{"n_layer": 13, "d_model": 224, "n_experts": 16, "experts_per_token": 1, "d_expert": 528, "d_shared_expert": 0, "activation": "geglu", "moe_layers": [3, 4, 5, 6, 7, 8, 9, 10, 11, 12], "router_score": "sigmoid", "normalize_top_k": false, "routed_scale": 1.0, "balance_loss": 0.00173, "balance_bias": true, "router_noise": 0.3, "init_std_router": 0.0106, "lr_router": 0.00107, "vocab_size": 16384, "norm": "rmsnorm", "norm_eps": 1e-06, "tie_embeddings": "early", "optimizer": "soap_variant", "lr": 0.00373, "beta1": 0.95, "beta2": 0.99, "grad_clip": 1.0, "batch_tokens": 131072, "seq_len": 512, "train_tokens": 373500000, "steps": 2850, "dataset": "wikipedia_en"}
Below are experts of layer 6 (counted from 0) of a mixture-of-experts language model. Rows are named router (the router's row for the expert), gate (a neuron's input weights, with its number), up (a neuron's input weights, with its number), down (a neuron's output weights, with its number) and show model dimensions 0-223. Each number is 500 + 40 x the weight over its row's rms, rounded and kept within 0 to 999. Numbers have three digits each.
After each expert's rows: a language model's description of what the expert responds to; "comes before" lists some tokens at least twice as common just after its tokens as in all text. This comes from a sample of Wikipedia text that the model never trained on. Tokens count by the router's weight.

# expert 1
router:466591505535512511488470489467552410512505512468476517505463453506515391497522489454498565502534485523480501477486565568506533556530512454491567469493523461483481516521503503507553507520534445420438516498427488530491478510473536525501514506417467503464554559590481555523463515474538477481484501442521488480467496556500497529522438540426452555488505449469479497495504420485497527570491475525430470532498438545509524466480449467602504581543530530510526489449572535474469430489452502466509501545526526416483522568524415523495506460481531561466419469547545442525461476545477477588476472578558488455430470518524525524482575478486454438519544467546505480492451467445557524441443
gate0:492497503528545540534512466500515538507508480535505525480469448506474487512468447521498493510609422498483444544490599536499438503472516523511616463494494517443456424468505509519596505494451423425502520550392525490478492617488441477486508531472441519500483501451467504487492449476479464514498554521516507502476415526484504486519404469531523491586477456527500489488481484524558414531489494451567503482507490505498510524522525490569517447489434551500504498538449473402507460429579413503453536509494532505571498600536457453524539564495569530449478496506500509495493489524459528449530480524459457523467565495474464469519485495534501487472429514521510595440479493487498470479584
up0:486435491504507455524501528498508486497503496497582560436522521575458478534450579462498451457553537447507479504501478516517538534507506509507496491512486459510499470552528536491528506486533519539564496531492482507500465528513484499557461469536583594473516489456500561496566522428483411491513519519461439523540500519503481476433535441488442473501535521575486482448536551464501430462485465466483496500492524489468482485530520473547498494514478466634460453526434498465558549409459454519493482468520456452484434518495568513495484531457478550513473544425506550523468438501510594561607506543469460528496425497490547561510410468444529534549549571504545478414468508573528507433568
down0:484481437488509398491523555590457431450447534497564489464521479524405529591470508493521455533495504447531492554461403479542457514542511509496549485564529492518467466548493512475444494490515455487552501554459502529527509487496493494500512534467536523543511555479473521520461475458512524397473561431501436524491532490511522565472539440512518509509477537496525515477521482461519459445500499496539530472511463492471502463491505484496432474553470519464480456545505516497501423513433415458485491478480511410493518497533557513594499478481472533526483496494499509513457531483505443460486506560443469484538554477574431515484467438453550515448493565389496603371544580512472442524457
It responds to: Section and category nouns
comes before: "==\n", " of", ",", " in", " and", " ==\n"

# expert 6
router:462483465469477511496459498522525507500474522490515485494559469452439432437480466489449509524559416554498520496486497492577510519518473516564532499473544487577469460563532528441489485422512493474457471477496527488491484435440595491460555545463480528504539591522513524505459477470532476434502420422551487492491491526439529509448483544496485497503514468430469512493549480490502471589447401501505466448402473530477457461495512422501453571560515525432467516481552487425476449511465533469520540483431453381463486540527512437546513491510481486406503516488550475497459498514479518552518519576504414426493494570514530501475521438476492474474536435499519491459472452432513506488443
gate3:515456535526540506504519462527488532556568492438495560534568471498482486582553579500538489538463513487555551529450411513484551520458519459454530532531481456494563511549502548465496475455575581554524492457516502456477482453452413527535504492541493534500556587539512541419514527457525487476529540484428502489479465499484531479524481525429534549547496453498536446444474535542486497475513450562517478473519593523497428559585515495494469453513546436477510489533450544508547489504484483586528429452494495511594414489487464474536464459460450546512482534434534546436475492521468519527440449502545417489463512547489465439516511452536495490468514496489452495540450471459541430463532
up3:506508558513502501468557462524492530510557440485454567491580495445551497495525558491474489534551509503537516499417438474515556518413501455514546528506563463536536521471499513542501499441561569497515515498551526451531468502487502519560494466539536571500500538592532502400496522482555499518493524494450507465502459530477549460462486546416535503528516460556475405493451591518504502510527504568455487489484579505531467560559486502479465483523520477510552532506455540507515414489481532564484397462509474450544426430518460460482477479466420551538508457437490490456484521539488564488454454484587387515514532490435437466484508477531518502469519516484445496482470506519468424423477
down3:425540517497483513414537504554560505513532501496574465496534545514445512488474497524482474477474470459575454491521491502539514472499419503480501488569464578507438487513454481476547498478396538555569555501487416426494518482516456505520425523512485464494451532547537494467467469535444532504410501500482439521512582497494442479472524537469474481412425455506515504499530512494501473495491522525496563476416546536486463426513445569450503496446508504468477545515468513470561516526555535478557532426576424537448507533515521524534511467445524460484516517488507533526462534511499547571413481521540516382496475414495574540521459561507494505489480466542558504555561531464457512500551
It responds to: Table column separators
comes before: " ", " %", " Votes", " ±%", " L", " Notes"

# expert 14
router:430516506474490571533444504491466442453443539537495484480491477474491425408520494509446505560524484475470538545461530513505540502557501445548542448482529485585486442459427536447497564533479494496429477418541520490478541509445454476477476573395520511529507522484512512517519486477473531428454472503481510430464489551527547556503517543496495529499537467541510519458529445553448497520475495514405429504485436524447527512460489459540470573582512531516467466472479492441436502572464442468479523547521487479459568513518523424502583493530473547492464443524533415444494509494569507523456488584512478489424451568515553552454514515460511455499518503539550451484455479534536562469509
gate2:552495508541432490505479495507523468449521453510536529431558500508531549545489485559506591512465541537504500505418447517525525499564466562482494467563504449521476535458517445527481420483498597485471539547541444487486491466471458485560482441562524532519521557457503462490528507519490434471507555494503533521452521508491455476510504545481558474501468558498503425526484457469444506506547532598470533467482529558491493460493412470470516442552551479438507481453448469495436430497548399544525517552509450503626595572554497546513502493543545534512486496528462491483471484518533517453467458542509441448484457517551512460488490555525495475512556483492519519434428488627492493505491
up2:539538454508493460504470522442524416503544571440507449470497561403473491467556475487551530501481483584505489504468486508457493474491492488492504489475438535492522447526541515543476494505449574458492441520468543518478466416523492474532503542485539524489440474556486534502501611534597457506442525466520504506568456516547502499477443461484478461577477501533494475460522449538523483464486516534568478494535499469466532562433498471553494527484460482486499531378538503417556535477526473486498512540518556425498443489456498520524438502514472478579533453538531588557510512583500469472548479491469514400477498580577547520499500517493515447493514500592551484498450474504458432542571
down2:608549533527420457513501518488518522516453493429528498504542488547478540431511523457496467481463541504589536435509433483442586531500497505502518526571465568548550474506520494534511489484404488531483448531549488452422496518492556497525527554543467457544487456532475501500472538409477445491457497530544612499485519451529512532512552469487432489414508544539431518460469515473519447539468549533495503424544494508491503517493476518509542567477491548474480611475520501443466522524538435435516519462518541468459514505420503492465539558499560525425518478504561472592609513497476525437438480535478500501522538457529470444457528483493527480535496527465502469472474515520474514517571
It responds to: Digits and data fields
comes before: " |", "–", ":", ")", ".", ")\n"

# expert 2
router:422586481441507546500503464453485409497450425499456524494545460531471457489460509444504503526582484513456489484466500475515536589533493406542536512515565489522520486451436512426453504467532457474493525489516463489497539521437482534453491540452515487519554489510549543595477497452477518452471495494557473434473439473468456552455508542525461516519499462482444504469439431518462474622488500507499462539460465464510497515490490436506529623532584557476476499442497525469478482493386420445507521510523506456496526590495472483484513499525466468507486440552514485504496538477499502569455491516505471478505543556527455579494574504491444485516510492537512452533488453483459545404472
gate2:523443474546439478513482449521477452442473507450456507456447498516521496467492542484496478477464537471471415488499539479487446505563469509502590486456475577438476612510470476576443477469478455511448565487483462470452481428472530477505471550472444519534500583486512476557523556455536470532469455549471468461593478459542506622526530521511468564477454517490546448462573478551509488543442438463474567460420554516506483479525470514458449456490537517514551534490432548487528484489478507464500527500512518522530481429473493526564563453539463527556450489458510520463526511532463441443536567499525473491516543559480545453511485524450478452496550489577422516541523540446486521510554
up2:512446473504459440437472482553450502481527536439506485470428488488556463455481507494513456495459585483497514449578517424562487461500517455493504495487500511460543626549491522546467514504443480491495543520457489433498477498514526496477411497486475497565551556498540509523498500441513528502479481509541489381524551468498489556524503602554454500418451524479531445471505489543413434551439438501484542453412564531474554532531527530469423466497540495496508521502478508519550486453491514506485525536508473473514498493477491508514578450535475503545422554467510510489477456589477468433513545504500457559513458510494584470607483524464459501582483450561457504500469524456502524553506
down2:538484577436505481490541493509488487517531443488506501415473428551538508510497503528471513407513514485417488526529527450550480444482515519571503469563501458569512496535553572523492556487500540592534470476463537458534484473525482521506448501463535462554504497556496455484518476450570516482511507533545514560483435438460502541496500530461543521489462476535507433457508580518460475456500448454474494514489497515484473492589460481452510506533576564454513498579540498533473445473515515452450492427510426420480435454500481499561535467510501438492548469499561441546540466415503556564533456609520493455518469453510515467456404464500459553474471468541536555526526504515533503425539
It responds to: Paragraph and heading boundaries
comes before: "==", "The", "===", " The", "In", "-"

# expert 13
router:501531479539489501511538511483486498525489442513473454527525561487441476474486518473511491540492477506484507495464526439527459543554489487591565586513486432591523484504547501472529516446563511477487507454513491542515514458480485491440462562429520550517594510531466521516496422477521484488530538466501532542539500486525453631489548583497481520517508418467479587557511456512492516509449451547497501454461510488444539440457504410543541555528510534452456529483504569499454504480447502531550498524541524452520511634524537509509515468546456546436415500516558506528503572430547528536439551543547526513494508572560494535465501531477470486425469481552446470535523530525528574510531
gate0:502468486558498535521487523505556525478436541529465506543513528487461465529482451474457540492512491447469487522528461452467461513459487503480493595520454488522448424486421487450571545569549465465433480560503515502574461501542478531576570448542508566464513553491491561487526545585554478450540443582452472531445536442477485516475478472538550543429494515496507544578480415472588464552464515454508490509502461531464525505508465471484483472543542532453463473498511556497485506472477496525557489496478519506512517574526466447422525548507570542498487531523527501535554458513534411519466477509444476472537506426569447518545476491542556451502473457507511410523490510583572456573522
up0:458580446493531555467508504547471504507578464490512451435473468499498524449540437554526445540533533496587532459485529543480519558524515480540472440470527515503549502467614545521463491441522542596527529470514504554430512494542538505447530504521507448535474451535541503534503486412514470510513519421509581432484539524486529536518497418482473466510475464506454571494473509490466563536475522528506487545495585460516543547467552494538526564533467467553513488549532485507509504459544487420456509477537509457516562439412461571552515523490459482533426529424466484509536496464465527488513521483578533528428512561442564539420508491520458489480533523482429567536498547516460532511497
down0:439625517483539535472447447500452502542489508509577454505455505521484523477516630494509505544533484507519577438520457495492473455519606486480546504470521533465475459550567507401614535464479457520505461445471597536501507568509543475500558466515537432531502532503490460518491494483525532452549491508461503503471467447531468495487490459491489520503539486442531555491472396464459481515531517534502473502514418504479464498485575498501483455613471548542448478467503485492450507566476548511402479469545510520501519545406499514466508506444479471498513489475461521463460486485488575467481565537495495499540456490538470451491462460482517542561561477551509492592471485460500493563481
It responds to: Foreign name endings
comes before: ",", "\n", " (", "i", "a", " de"

# expert 5
router:450509402509474527596474435507492461507433481518487517526599525482477478477503481443542486547526487546494539541513489503534487568496477427523517506510503467551541435528517488509511495496536499448464475492439550511428494474504576488506516545454476548479568559538488508606475498427480462440549526450491511435437490543482498493464481551455475527559570470491510525491492449506485532481495458510504446484485462519422552510545510501574487571493513496481509495453511591465491464502501401488503614537451500515435594563482491402508484530504538539474432464563522532474467523513532486532444494499510492520480507516480490603487479467473491493471527512494484389467483506585500586460465
gate1:511529481526501434486490480452491561431478513518517495475491612492571550460516569521452514488538556508540516502496540471536439488527537516456457468515509481525507547518451501499517503577602519434454478517548504486487502460529500549427539558536432486481544572476516451477539524472483513485436545482514503454351537491551468505497451457528520512471543464537458465509521543502494530479487465399527450473455517552469528519551491534488533548445535533591503513518448525467515508420462425429488428541507491522482552502496492558518490487554502528494445481438534447520498433440551498574441557441471493479496507506505444518549528510454516497501512568521506476591500517445435481430448
up1:548479508499491532520574468506485501485597499570481512525480526495489504475546564508462498558404519484506445453511478487493547557546495502520500492489490469477512625472514586462446500499472514515475532524576525520521466445491516467499515482530474416597560460489486500442483531522514575493488505500498527505351577471524459501493529481543504507486516553524526552534540506496538526549459584531528497474445569507516499528484502452519584508502427458505531523429553493585559502389540527431530493564535505567492505512490456538505489462539474490471476562449515447517474455473464561528462529458478500536491470591455523431486533521450480496520509531519451425517536489535505454496427
down1:501552487533474488569556474545568454458454476507473518492495503539522496542543492547521542489494530473429506536527468517451557508485515537512460521397436503588544499560475580508492505497465429559472518547481545475521499472495511493453521525500449544541525506558476493526403454441452546491470418462527533474492406543509514510516507531512505480412486495486513485521511529495514561507485449432562472467572518511452514448547486424525472464568473482457568559470544565519521513431561483450506529583483526528461534547480485526486451479500494524464519519524471492466500575546447448594430515487582566499543530512496593541543481512516390481490502507522565454486461557518515511482464
It responds to: Year prefixes
comes before: "0", "6", "5", "7", "8", "9"